Weights of a small mixture-of-experts language model, trained from scratch on English Wikipedia.
Size: width 128, vocabulary 1306, 20.2M parameters.
Experts: 32 experts in each of 18 layers, a softmax router.
Below are experts of layer 9 (counted from 0) of a mixture-of-experts language model. Rows are named router (the router's row for the expert), up (a neuron's input weights, with its number) and show model dimensions 0-127. Each number is 500 + 40 x the weight over its row's rms, rounded and kept within 0 to 999. Numbers have three digits each.
After each expert's rows: "gets" lists some tokens that make up at least twice as much of what it gets as of all text. This comes from a sample of Wikipedia text that the model never trained on. Tokens count by the router's weight.

# expert 23
router:522504471500467479454513529491578462494449441515516510524468492580459491478495554487506504474505463507523498507454539460544560503454531548477535489459486488541555489509561535503516504602508454466524537533442526598535485485467441498463387485464503448480408530476531551459448580446540565488541471522511506498474585531529512517535554473503528456556446467407491529539456465433529482532478
up0:560498446388517487499508520528442567512462431437546519501463526561483551552517522605401454557456515482496492519545545482480499503530534490513481495475550512485587494545536498470481475464493469531532499482564592535530582494579535511432478492497558534474486520531483516458483515449501479499511447506494486478512468440553515526424500498478457436467565458552498531480513491457578473459468
up1:512437480493478506524463425469517536495499448544429486511524488633510465448411532475499489486490463520426510527575475533440476530569506536501469507530512503539451426529526504472510525519432480511490468423520461478562491447415501483538502447465524532482494524546475473511517522544512503397533537519595531528491520525550504542460576539560443511476464492545529445509506435498476446534519
up2:477551570508533579518545498529385552500457493478462486442465495520483462494519479495422532502507552495459511533509491459507549461485518523520494476440480507555500495442470489522459431536553531498536528553507524555526502556512497434414583540462443528488605572508532598536503488502549465537496508469459461528448464507477504508450515498540480539464450507559530514418429490467529505439474
up3:503513454569486514472431483546449518473556485507512443498501563532486553536494471433487532442496491496485621423478565529537497487527527605512474555504457533544530503539505492485512499466506497550547437569505466525433466588486464480511453562504490448539544485561516541504497464514486500435434450535510517490548549537469506517467540544453403531525548509494557566484477482515539481488565
gets: "an", "on", "en", "ar", "un", "at"

# expert 31
router:490581504540465477513614519498460523432452427546467548540482473527531530561487540512575532482500497463560477514531515395555494530454479521482574493580549527505515469515518468537473466495534401494490486504478557448526469586516461493523483486527478499483473476513482522487522461464529461458427485543550459475447429515527490478492433503508548519557498488485450533454513538534533577573452
up0:506518524505435460524564463479525518466508436475445501504501455521502562511594457560541438489491522497550462417511527530471477471466558552489481462466481498472535496486486431506553577455505532475529511488536553474584585550548518521470575483502447521468522458540480522444563504476500408495508518532470461514537473478481516519437467485508485452542572595517575498486520579558516536457526
up1:495529507529462506544493517505471537432511507585494502440507494519546580480589556543482444479441516515478471513493519476462516480519508582470462444587528534505533519459537561492507450528493498463532407520469509455525501501561568502505489534559520563536529471558501574478515451456483505515447587454423522527505417443502430514491456467560514454502516484526569497562532527488516516572534
up2:473597479506473511564488481560550541462474414548503528473516508468555497551472535500550449487440500551501489478491464533495398453467461490432507563529523516417615516456516494467506425551516480507474428545539537511477501560522537525482515467620567555497487528475471510530493459531511435526515538522430558485491524520474546535530483445468468493515474517504507520570519480482489483521556
up3:472535471494448547518509521493523511469518478551450502492564395541488501497488485464533516440485523458590530547502490573483533555532532526552483527516521460577460568595490487553554522464535502541565552449554462430559483472545598535551488483471515532466529501511557516529545498492552421477573524493507473468542489477512527441516498442543462463430492505516499490540472529499568493561543
gets: "c", " res", " ex", " cont", "ig", "iv"

# expert 16
router:491437479443534472493488545425507554525494522451504433470543514477515468470531510449469556419537563482520526480512534528488514575478475509464480475544435579561488502550582448498490530419512468496468508444496480475470496576445523473542545472469487484501460533472477426521470487492440549543432468425516557518436531466518522418508475474446515461472572459439438491486464458520430469498489
up0:513478492470503476641439481483534544448538409443526523498500461521455511499507543460497443558502519510492409474512486449550467474515501535497500497531462510452443529493582381461489522508441499515547537501521504476529503531537531466397504501435479510535492511516520498508523550499474500511472492434595503485537435482506497479476468553494432453505475493539567602483535519586517483489519
up1:473495538431519500398560475530519502545528424494472491448441515532567567491468512552536549484418428555522462438511553538628473526505521493506566525508521483507440532519510528541550422519442474442495507529524483531556514522451529434477470488437482489461512432481579514493493475508516547525438482502510476511527522497535421496506578491471480494531532581513513513489500516469457465461457
up2:529439479573524527491505485496566438501502527540424454519496476481535472517449411471525462521409519575493477478492510439595439509541566459520504521473567427471437597536577561557455466474465524530505501544523471519492572480559511492527576518504506496529492452407493492532544512501458578533539516472494531495543550474548534433476456491539530488525520524486482486521525483518493477514521
up3:466547487459452472552549486571485513475499503477445488523495485573522507433507537494475525487469584473491495469578489497482496560541456538417440522476433514528462550429466458523534551498524461494492511531459497563457493457464540557555461542601473512516456490497558489536570494508540524497589541513460505481552497479506511491445498546467486481558463500464510584539598518539474408518464
gets: " |", "e", "|---|---|---|---", "m", "y", "u"

# expert 20
router:551478512559491481573513436530486490541582485575561563413457433441533486465527445534585514449489516526457537591468480578498537504507465541485549482495454511496450448435476469513567545470512535463530489544534459582480502460512501479518535465484484502507454456482433516476541527521485500525501449488523453486541497511493519506560513468523594461484490562418490519464454546560477502487450
up0:526494487514568511485509500422534572446480435433501433501535557506602430402525534468478455462484509505562506505525490465528482509474530453520432463457501425508494485404488473480536511495490565497502554554491491403492424504496569498558482568558496565481484502510451485445475546504537468528541502504513511484459513552564531556520561424448505499531517511502529482543496483439480475526479
up1:504519465454527476545486469393522540502504502500466441475575485494524462502473531548496534501511453531463529497592529489514444562486523574539491512527495483469515556442493570463505479473527428486490508458528457593444570547528438475510515483448564519519493486560517510473474455492552484558472545560550503519513460505465467471487570440439495522497513469473466527506460487435495436582617
up2:482448512592518555526452462451465485574536473466442512504535497541547531502492499538499489517527508529517504504569547571474512476502488574577518479453464508423575515495503513514470475416491515514513558571397463484495506447523575481413540504501441540481445410442539458576566526485489479481560489436480467509509499532478459496523519474486478518458451533475539530523489558462503556549504
up3:452583501543505473475521520504566579546538510500583528526509535530501550469413549486531498501479594485473456483494465504536506490446466511468547488461517540540482601540541535510487483545535502483525458479579444478456495511543459453535558545474469506450533502497523480581542476409521474545480523568481469532453443411470480473512537508490457418516514523542452560506501481438519433481502
gets: " the", " |", "|", " a", " The", "The"

# expert 18
router:518468554544528504467524457472528527529474584503495500504503552565476484406465460441427508485525482467441549448518482556541530519515447502532473412426561415502453503484528535470541527575590522530514456490496567532463442497493535551499463444444497533455549494452533503488504545477525478504533522595490473409500453436534514476509485479515484497553532476532456429501446477493442502481504
up0:543549541628506560437494478486435473518546498508473532488552444472473540430568572491437454457528500546461480400511508489575525475448530532481520459483475487517498464522488439520503395510458539544520538464548572480531480453514518428526467545506444539550495545495455522475492516496577496465551539516482495502476470559509538538517499561500507514489473582507497572437493509488523482484527
up1:538507509528469577396513458500534483550484519483563482487526546426505515484542495571521524482588484519502523531510504529500480509563490555423490551488494511503528512524515432525556490504476495475483478478427477510551514509526544570497418404491510488535476521458437494497525441528499541406573494545528418546458477492586568522483513473534500491532510513523580524514480523434481507429581
up2:450520515450484406491498519482508517453514515468451501531563482555474438499583549532490465444409540509553500576529532510541512495501476556444489494561567485429473519455495519503472514565511560466575565500527502522542528417474423454465511463472528542511522536478458484569502450549466468500503509479581519473534431506544446525472463527436482493478526575542509519476521438490445512540540
up3:502512445457525525516459438494510503590519438456455507538535457565576496507478456469517538494557435512511530474438426467506577514478539460572499554546495528445536515550490559494538573509546540427455545473524495538525483456545486489494486557522572529471446498531560454438495426533473516490499473466498480414467491533568549515531475547534458526479469463555567529510556497478509490498437
gets: " (", "4", "0", "\n", "3", "5"

# expert 12
router:565443468485446477477506537582514493487463569465517387471426555507428471501522517433497514530532536403455526470409508553478474485471472441515543505478478561484555535438444493513531515417499557522548455485491525486510507444470406543536521537483543487485406474467473486532497552444466490529541482565466499518484501510494511486528426508484517431478452436460454509496504495509490481488485
up0:482471529542461530500486529476550460569506457517521514454543563509489527547538528493520508500511393504523516486510487564498482514523535532561499474556503550441483493467460506625475528495451460509544523469497493531499537436561440499476510527457407445502570505557475529525489509540496544562569455468463555529458591475428487478478473531434477500510472586539465604511474519467504456519516
up1:435512492479488555540456568485553492455521469494465444444531498494512374454474548505429474440487529519438490493549535541465521442519503511538549507519496477471530520453504575474462471487499519488539491531496479418491576512537601497498493568493459518530497531522432476486488531497491427517465512474444549521491492546426441470549526498564528493502553583513495522442504453550523408566494
up2:523473493467519503531564485513524528528576456523499492554491483549545545529584485464460459560504494485498427548418482492459473532596470586568526500480559479475533526567443463486513426491552546534509436494531565521522528505488500495448533542559478431464494487484558493558411487521475536503572525447462536570528462466471501472511525542554482469568478532512500449463464486521484451440507
up3:471516512536573498484493516502477505468485524455486496550522573479482506575458594548511434484455532501480438455493570487414460461560503514433482527592499526447550580489470455502550415522476539482457471477540439511512534471474485527455539559548526521529502497551519492577480519516450489526518542507535505475579512498472484499512460542551543473527452492484516489361514534463534493560471
gets: "5", "6", "2", "7", "4", "1"

# expert 3
router:516546504487434430457570535544477453506452560466488473501496535426419476517462556439477487593496507478549469521526507450477542475494481497481536486495628552514521480528474472533533493472537523528485507522454483555471463545445445575580427469526490517409447435448543539521519528491482534481512428491493488501512437507484508502495471504472519466441541457445479463499485540453567543522450
up0:517507524576553502448448518516501495472506575450467496560495459370488477495524488520525551508408476558496412535518499536532500501543563474539485460493387559516488571536480531516475462470497473482486538528467545494474455522503489525443548472520523472507482463494532527452593526470482534517507510459512474486476499453499532556485562550576534522475456422468465527440594478463459447487500
up1:592448578502423555512498484504490435527561465464498484480501527470560500500531564443463482557473488522498431438504467409506474474464539421494478504490521512458559408511496493510531511447447503500539567558475469487545527616518571568463489524500533466500508451537454494528518521561506489498515537477492489540475433457473481449511547527440469493488555503468487490429472558462564506538508
up2:479487533484458547538517540544482483564479522485463550528520554470523488542522470528570514492505460467548475558533603507482510461534472538448418474542539430439537537536450472502587477469498471512527515547450457482542486530529495521457469474538550530554547465526485492477446505450566541514447514533564520490462514613455448515516509607553532559482544520535509491519530551484500445512572
up3:555511460504534512459525448476553468486543437504544469435527512565502450471556467433535477502487591531484461528558469500520422444485425403573524512556575465442429472503493519491474495481493535496421545538454511517467528485524455466569437491526481504458465558511471532441494509469553524467548469527506476546505501563525471525473538568468464532538513499496478544445555533419495459515506
gets: "ri", "er", "\n", "om", "i", "in"

# expert 17
router:436520489544498517553451551508504478518508488534467492583484510509468537522460588475496562575486504482516553589479556527476528566510485514434499572588545512497462487412471458496517577488550450522470505496449483506536509515450517495523446505508546495505504480465512532489555457522520438439457518438382495457479514488510521470463508526470525479540512444412473450537503485564520609492502
up0:501554559548528553517532487452523535492510507497480520451512505426501459548535548471526540540410547469512534506487513579566500488615499569532525516450503486498510550562445452523503543468505457490465521519483464498439501477486530478530465525584487489447504480449464541500489472498573471406489474449448555495532571503576446461509514477480513423462438530597471523519563465469527478491493
up1:512547497522428554545472522533479506549476494453519539507542478536476565461475448492426466458419474537497499477504464533505513437457521583442447521508476444538502590570555563497478564570441555501568489576379499539457500502478480459437458499480501527515550500511497526486551506474590537472487486515517475444529444513442431514531479523495446432483500489519487486526502487479480467497460
up2:506514490490467563533470507539564535459529520510517440496495401525513532507467579511422480518535493536573507440508513540557450443547489475482491474518503493484491492503422405483495455489528473481513545421490523496459580409533549460558476496462424546591420533495546506520555486484514460490538495462519463509432482507472502559452547499585570449497524486556498522496497549504510509468547
up3:543471493486547583414457471506559500492541553483525501519476501569598480524471534517463490535533505520438510531519558517512514494494592458469448531475558478529441469533495537528495477416553543549420491507467485535485520457533470531436467522482447466462528549506535554501511504434552517549542510421485488460482545497572462531462548496566514490573483449549523447499502484557428501562472
gets: "k", "ol", "av", "al", "ur", "as"

# expert 30
router:481489539441488463476472497444505477458457468521528520561544577521491545506473532459500492559554528559445509487537508526456528571541506530470459511462540464509531515420474489515498518482507421443428491490559475498452496563497444573463535464433492542467483471452528544606416485479539545493497482564523564522406525479485549508525538461552499481467437521479428501561492487450436533524496
up0:522482510521521579515434530520494506498472545569501552511582540536582518478533542494583443436423438486525541585453505503505490516572471582470529513519540521502473594549528495532442515520519458545491511506506482557549563496484533504560485468524491496497508443443484422543510526571498512507493515529539470467470437532431526546588517453461485533479490532565489539516535521462468501453454
up1:498487469475517530554490507491571537555455469512498515502522504446461520470532484465465514497508521571495445494417504525473482520521500453502539536503471481457504485562559444589513479471519519470577560534548582537519423492603503507557489447502474570475468463458537553483558478509508501538532550433555532510492436477525433531474558470504424418425452515583496493504508491469442482486553
up2:501578475513508546463441540477548501444474440510474526430381492536430468500559531548495418507513523494569546489487470490472494504499512462545417534421521463423571508501509532538505537425457491515515472491513536490556515483484475470448481553473408520521492438486510449525516578432560502473511457409445495562480488469460486518443504491446497501479470536495468537514528524485447470521464
up3:535577483534538539434461471482473521560489452447424552447451550549414486460482396535471502482473530544433495530603476520553495530514593452500545563516584511531513482512485517513476499504523521449491529493562504505483465538527555455476526508511493586520536490490534486532441522514502453467454496501482562522506481553533506511485540445488568482563502514442472565499561495467474441446506
gets: "p", "g", " con", "ff", " app", "th"

# expert 19
router:463500528463429457477492570509508485520417532442432463517479495510494437540478501499444463555592538490522576539472504499523463484447459527519531482472567512489515502521453470539412505499512407428485435467516503509369502450493496546562464528512504469513458546494477491484424484463445519465526447528507554548530492484474558478515467505462524573509470533505514518509466386557504512502484
up0:567451527493378492446486564530492505508507520525430453587483399505519505510480515545523461415523531462524395497516411465443431506557555479493509502470471525497522513444453515455483456496473448521470489485467442458464519505514519471505463530539471479487516454574508514470495541467535535525496510569490550504508520527509552517474528505408480507536469504489512470461566476543573436434466
up1:524435524498516529529476568462484510488432508492526501516597500512482545507574518516500488564477509481551493474438524484505450491505469515447546498471501456444618505572453435540543528441499472562472490527536390514504505499549550498495508519476567547562535430486532486459518505486484507525496516478541411494544472579474547550498503488496538416540546461523496515481621482542468483505528
up2:504571494503452479461456538501487494497526441478513490462493477466547526551514531518576498564441491572572475420485439508447569506475469553498489532544551507511480546500494531431573467507495496568482541539438472483452489450579582506498500482541475525504474547553545527466535438446480574553480597523453521518473446469438467463458567511450495538501427530522498513459514450468500506524542
up3:533482570515496505481514491499507471455485541452512495516494511510537446545536451549438464568470528445537494457457483508521483454530532533532492482492537443473443536520441542449446420483552521548480527431391449485507536476438497499502555441473461464552539453478441538440528505496516449426537484469438519457505511501503549470492477461513478560609450556470604528514473572517501491523517
gets: "s", "es", "ers", " s", "os", "ions"

# expert 22
router:480423476519486463484556473526524477483486491521479477471437438494533441545461437519463453526517474559491464486484514477364499419446523503537436469494525455554548439483500505498467472508463524539472521489466522434460513479507503470491538492549531559503557490518484545490480502488460474600530489554463472440472452542496490510417506454513436451480426475580454437550509529534559567490558
up0:552476551496527490539507535472525505452442567534484560470528473443538540473518527546502502456529462455495498435516503493547553500442531531507480572509518445509527497493502581461453465492545465471507478484483495434484547457474467513560532476503463491424500457523439523534425526538506497463547500516475524532473579526485577524450533516470442432476453509504563648536473501534609507549521
up1:523460497502510501480480435460524500527540582486530525461465498460528511442505508496468566563519489470439480532498469473529460496519500461492563548461487497498440491519530525489398601471512520486482493552409522457482505510479484483536546418465553487465533477545492514441571456410488442518458457458489533518496397403422511540512509484558519543513531560511519492478436489516562428514538
up2:555525501433430581501494514522487506561493539423513499483431561410538519572489448490541530418430436557534490482454605474494486499531475477490469543532521541526456553537553546429487539457481524461423473460567451499440509455480551512478520532485500491487468538468503513483552456531474503561444515483539510519472489445502538471535559526485486480426480451456475545514541541499516486461459
up3:501553449465474404545533492487491474483441525544522468503538470506506480451498528407497501531515519485553499479523462489463507503541455466550512555570510432495445543585474512435504486500552488529515464438506477485489561583531528529473517525570507507441460512475454457550522462544467529495537461530479469541476504610468480577483468594447488511502453539545526530590532419474536491533465
gets: "-", " |\n", ".", ".\n\n", "\n", " \""

# expert 1
router:498421504496496537493451503461513500492482446472502465540496479562514521555543470508495529489467438417532516422503586415442498544495518507473483534516483517558464445439518504503455513457462510540421488553563517466414463483491486462542599480495438479453485543492522523573439555508532484436486462466530515517441463515527440502535500503430505559555479534494455527486474431578515568463509
up0:488498550496529542581477549508514557471453413445466417533504528531508515524518471497575455454487445504483457487542532471417508521499556444551516425496461537482514494546498464570516466503469538513576584531454425517474531502475509471483465484541478478475491508427463515466554431459548523571502476463591522452508439480505428567466497560487505511497455540525528526499495531533445542446503
up1:483513503494459528497510481508426510579495525512557525524406506464458563499453504575488439521449559443472549553510565476555534490489532456487442498433511530557510531480504509482450473546552469504475563520455540496485507517576521445475527495470567538529525501430501461562521477519509571530481477478553517519435465492514531489539495430510430468533434535588526521498556463573519423491437
up2:491506501410483513515479536519537475507493504513506529553477607512506514530481511516474378537484524479443502543513498505499439538500510509470559490478532506560443554522428480537469497534571466431523572479515496491522525479573575461459444461494517541496454480512521493410447494478495545471492492471510420487522558466535494552526509461405537526590593496407476540467499496486494493442504
up3:535451544511465583559422565502488505487474438485499467451493564460447518468514555562435439434520548502470502430496536451500483502470508483521445532568455536490510566472583459552501501553514420476512509507483540536578600551496534444514505511481495554443559512483537499514515474507508423494480518470604513475533534502518521530516478516443488523552490507480476577508524535525447521448488
gets: " f", " G", " J", " g", " D", " c"

# expert 4
router:550550507460529485497493538470482523521438541537536481522477446481470433528533523547590522508555484486623476521480518545524516485421408501513483479524428560477553443501445543544449547467567468488570544506480568536522525431550523568406527435493504452497459520476492523508470438524486544494562455495446485510472526499458548472510537505545491482562462509506480572486472491490488546515523
up0:529561511515542550504526495482527526552458488495428470521507511510457457520507503492528552506464529553503513519560545480531467546513499535535472553463478516481418454531461509501568527453509584487594574518504560536494529503466553506546442489473538507471582437519484527545533460558461465446503537429534525559504459454511490463420428477496536407531507427502505529490494420494608502502498
up1:494487430408509576406510487570552527525503566467450490521507458530505506452446514538516471385556571440524429484534519515538534413479478499516482514530515465531511504526527513507505456468481513491501537497502571456498547492538529399497483516461484540479503527532483529476532503498468495441577550546510482519501536497512572567522479512533535583547535543551509576437567541483482530514517
up2:526511544455445581463498444504524506450490524568448464444467507501435494477577560572495479467532569461582518514560554510525456412497509472563498511447482539502536431504436577495476505493565526548549457574520556524542524497505547497466478467525486585577442476509518520543530491509518480488525455531515512546507475472512565541461554524521505555557516555512537504464540567482502490515464
up3:560518488461489542514493495476530535431472510483565552436503540482540545497475533514524507519534536477535449466567483516518484525512477513576409516523511516534498527566500478525441517476510533525564516523544409469585534425530586527546450433516470534532544466487492496553500477455546493501528543501509481459482529526438594491481482567436436553501478472432440554477481470460437438471550
gets: " he", " and", " He", "er", "ure", " who"

# expert 8
router:467561461491463468463480494503563487522468471505530491473512468505503547504545507478555538439504455515499540507450462461530500533413508424419482512476481524493547494559450512482391493545501447509587453509418499481489479541549533565425501460526425469513497518430470499435454580495561557469504428525492441546471467467513482452458443460534524478477431508527476518541428474474539535508519
up0:488563529506505475489443463460556487494453480492525587457477469421558489430505499559472487501494480506526533419420516510456487495561414456454535467510555521464491519506489542504519461488442447495545546519499484452553528422539557481558461513468468452519434515576549561488528465515539531478468529507505508519454470479566488548479482509527496511549571507532482499382584455455484510435499
up1:447516475482483465485460535547485457543575518493487550516522493512533548436594557375601498484506499500495564482589508522503498487529527486488535500494473454524468496482438498497501488532487434475584492517442448465588497542492491469531468493552459504459500501581524510499514616472490496470482534449528484481481533521557522498516555561451485493571499554488488539539562540457471455520571
up2:445572473518511499488436511407565463498561537419488544451465507503548517506580534479501425483404483533481494499546517573523474501456552512527476532493534442464576458543411560487477464416501440486471529472477452491501443604465518525546481492512467523489519465489492495466478511539534542487501502463500566490539454462483501547458502505432514530483489512561496536451458519580499462554508
up3:549523497519546481548508497541482469478486448434540529482505437437505487433556556503515445515523511602556476451496467495534500484495486498466581518489580471450533511527531447449463484542571481496468480557523446523500558523511580481446498499530451508504524536491438475518514548488483485555466514495434478548423563411543519555510473585527481537506478559481545498518594574465448507504492
gets: "it", " of", " and", ",", " that", " from"

# expert 7
router:409520498567534454567527473510458518530545471416504546557541512507504559433484502445463526513520524458509509478516467525568510558503415513478507493506548482514546528531480495507599521528487460475463509483546549463549456484434476572464485574507527473409485501459455472491527481430434550470432542487489501538375563491539466484492506449491548517498484506497451548507525546512472528517448
up0:464457522499432506455489384528556521410556486512446486484527501456597489526515551476483483475494566474517443562570489432575462491513492495536481457490542478566526506540493533461509478428489496544544448476544472549587506482498550473476461439490416489546496481524524539451553505493508510540474514469460481544529519496485507474470505538454460490571534528491511500387507470546478537541560
up1:502593479433569570607450498508437460500550511497527524490469545520480563510549491526532489462541445490489528480560530522576486556512418574546442545498489441502536450575544522506562457533481482525530513481524564449450494485520477555463496445490514479561528447557536470494459453487511537446477545449510550546501517488441446547487552508515427536523484543544500514514512549511532516467505
up2:475480516442471471532498520488496425506554489449456519429534443470475597529456452587479440422480543458506491455502441540520485520494514519533484587514522509528488559470540416454494450461544448454526489465482449510567614556495503539489429510476444448480463494452539507469456537574472535601533492519485519489413503508479501452485489480527507498498483518462515542509512560505471463498506
up3:483466528503539536515534507540472476510585521529470511523573555529439533505516542562459529559514456537535515552546471530462545463601457511485465505488462449554521490550413478461551514517433533520547514486542475474503479512566474430515475495537450528471467462489428493446531450545512458525543558554481548549546498581521492487568509586488516520493539559408540520520544479473506559471493
gets: " st", " St", " Ch", "u", "st", " ch"

# expert 14
router:526492488491546437467476523506477478570459555557521543518533543498541477453512471515481527476526499532583534556534508483423555567491447539509489503415402475511521491479481557537426466519471400501485500536528489499489478481481498451526582488527498525553538528513429573413525487518487483516542535454591534500497503531516485519555494497512598484522515521505499547571495421572539567511500
up0:527445503561443504423554503501489483447439580503497542494524520486472503511531564520493515507441512512604485460517512499490469508531533527529499479410494503474507507522491541545512487526560431442541447487494542482432558492478488547492490498511464509496526452536452567483507477565487466593548537477501556593512450470470496535582453549523486512518431635498518495473509501511439433545491
up1:505542437514533528521508432530482469436540508480493502474552441504525503460487464522508530462476531465566484421518459531534617524453498510500487504529499453550545460510467483490467554481484501427557415434490555558518528548508468501463552553448479492522420536501548558472493517563482494534510572520530454583441575471454509455425509563507421553511468516490482543499503515430491516524477
up2:452484429509478509556465490494525482538532473531510538498434488526453508496496492529477479467457489560482478524517514461418465576545530561492526582455484485428532547461513457572591421464555420513449548465492485544483490515504465375516489510534516450455493497506550522547472532505488508541492504409530494528562436526457539498471484504477530505505547493465538573518573495445570541465519
up3:481545479532591498424502530524496466437517510519469429459461545485455445479533491486563504512459484465452481447534542453498492500479528407534468468497441475516516524504497505500523484478525533529515578514481457491445467476520520498483541538558493459579507482576508519525535489543427571449374498452468438459427509528494500519522477575458532546499536438577531478562541499452544458461486
gets: " was", " m", " is", " as", " re", " be"

# expert 21
router:490524515506464460541495503514428440446462435416533520622543555462492539582500546510576518582457485487503500512503499450522508482514443519474551465513473562565481459455403528528483482540479544538457462543552546498478437450563455538502522506559546460484462526486504488487520485472544559418436469473478486519502526542487535463507423441535537509455501512537470448466527492514473497460499
up0:542499554500496504484502421449527492515494391485494500463496522552472444506501497423553540563521548576471552550531498455534513488508471516417441500475440469509545470430484535500461490485451566543430520527524510476485534526543523463433459511517461487532561498537530463497531522506540512544516490490487459587538539486446476508481533476480486531468488538523539470453650532473497421449557
up1:452509526543566499495506483513530498481442486528560492554462493427526413501462554466523496495530458442515460466436516505489518512458530470519517515566402452513534450539506437468518517463514487467459503450515472458529572481502513460499588502494556410522509550486539437517560525562453518460499520459492491593545516548539444587487472504506498515568560578559531503487558449471499472544527
up2:450501570459495492504502419409391534444515521479526563474577515488469481459556511436490458488397441460560484434513480506521506501498476516488502529492495490487472499505497519485586535445415554572518502449470434451552479492537473511479483518532489578532591476504492459493503498547479537394501542515525527489500531473468498471545442525458476566501526467543542511486504516482554491451537
up3:423509477518424564495508501503489443533525477443483427424556417397444564482562450501457475535510444539490536502523463517492460524481502457500493486511549425531479532504436528492456444499499461528521572545552516502515503445558540439513496491567509433500539454445519511454564511551516512505477477489522519471478573475472493456498476539511562515420429537576494484503521504509486437457469
gets: "ad", " New", " Ind", "g", "d", "ed"

# expert 5
router:431417534421508443510457477503536471515485485565523470542528588475559498520518493442488529478540523566431537423512568505413490491483507555489531511464523535525485508505487493550421471490452464463464444453544473465508459470506473535534469511542582461560520475459456503556531412488573520539442467545544439443464511468511512481506451478490495537543479445491428488487429497508543493527476
up0:479523404518522528567554524513555493505525464478546561508527512522485480526548473509521441454459450508540530475495554480538480473516564475497535571438517466490426489570512444505535546544485471505508454487400566437491547491503516401578445505590478534475493518520502479496552523460542516578479525471554544523415581490504468533513470479469440543523449486550527488544492485485537535541497
up1:469476542379518536557457470525473497522568502504407539480507499543512464494489485545515518507489445528462512506544527484507538472535520519442544529476494515464639492502544481535417493599445461515516476549511447507513557531456512469471565523461481490478507531473521477551483539469488478505574489480494571559488505407475470472437467512527526557494555514460577519576555506551518475479473
up2:477474487493568486422454512455587503530539476516536495476483547517516466513525455491474518508475501489471459563524464410539495487559501452463423488439459542485489505508440470518446479481519540433484457452441511542423499427453502487464571495517505495501428464510498539527502444571499526533486582543488471528521452430483515517474471548490564556500551545502465517479573526423567440564450
up3:483489497439514560498460478475486515464578499435454498422553481541526527531522525494492468440475543507471422496465426531489475517522519414536533497518544476435528550495500577475508483519437449497455516468508555458481465465492531513503431545479506507494460440503464458576534412525540546560455530460448569566524426462546454516511490440478517430547497515542494537428469486528518509544566
gets: " b", "b", "-", "f", " un", " f"

# expert 2
router:463487489515470456574517497517493535530492606495522555455466424459565578513460420502507503459537522524432503514470487494573527433501452412505567430563444522463569544543506453480518488581490537517583464472518489491464500530545471471460506435529531491492499521498488450379455469463472521492529495489538478485529581512543484436536446511499522477493547522512466523504488490540528513449500
up0:569420423502442498545537533408470511493532499445554502507547491598478560467534509505517519534472456456558448441427491425497571462530557557519503460501474526467451548489511470502555525515538530521486516420469534513434460557540469459482508517587495498476502479530479466491454500553513498561506543483479517531560504497551478475474478520473522524451468537535508483403586462483515532480550
up1:477464541515434540466488438544479550495502502543512527570515463517433567562511456453481535531499476500510494458589463538503487494534511528494475466453479480371470521543521489487486494510456530498514452515499468564509473506517474427416438556525478515463577468524534466535494462482468433520547485468467538549497586448539506499479561541490474481461495588548479552548445524484580486474422
up2:466499547517535475487493530533533472528555547481446512493457471483498516428510439518523410486402470438385474513606522487507497473522476510521523416570491484486516542554512487502484542447525580481494549534504580493546502501504521455499501451522444498484488459548515500509514477498502478473432468418493451489517518480541472543468452532573472464495556542513590545530498502535520402507433
up3:561544432522503508535463567528487531427572498463415475554497471505514503438532478474529442443473467474495524495526453466545504487535521515548464489570480506484499526511499495403460554504546486426494512479494489494505470453471495533548580503525461556467486472521523513534541500472506447535427513491471510470523543444458413490492378476468515532516476551463481502523558494504568507517361
gets: "ed", "ing", "ated", "ate", " his", " a"

# expert 26
router:514443517547574515456518517515510454544515530471518510507445504525416478491497395489550456425521528500386507522460436525476540502547501424447513458433457491497458464446484577512500497579465453481569470533516549513435518473431521483483453482497558534549508498457506539454481523508469451509531481582443541429495498473557494465474513501486478459545460477527415488551470468510480519464529
up0:510527532546447559605529532533519432553540474453419542525456567532474584477540506520536483528507553451410531494552506463506482455562517489456529537534522469549536540513451476496539480442546459466440514553530505504593558501523476460478428520487510495477533561481468469552475524511449513560497553507490439526481472452538591525578458526545476532527499452516489543494475493497503468465500
up1:461572547513547488479456547594507476476522481444505487512484516466532515527437484564514492509457503463514485471533545519489489478516529505455505461555483539403470447514521492518509566544462555517527522493405544420567442490516566429560456454564491573562428478525553563541486490485424477473476529443423512506527486549529549566511490488501513569544521522446496550496518529516477498525466
up2:481474562514475459588532478491461522542475510522491466535576483527515484445402521503511531493429516506501548477537496461532519531552500539493473539543511506471510530484494511531527534552497522533509584530431544528525486464465443503516488513477473527449536560482428512502527566578529451458444418555506538509474495432537585504428541498482557511510477460572508560469616489465422461493503
up3:466624528462517478557505633503532544505578484435423506462507520572465513550483503476530548512450519520501557463453567426455524491551518504484528496548457530517503512552496535480436442482404487539571539546524510458569530541565509506529496506493503448530575485496453566553554520518551492509504564499479555473505481520505530520522490555536545456522517527528521509528483513494492483470480
gets: ",", ":", ".", ";", ")", " |"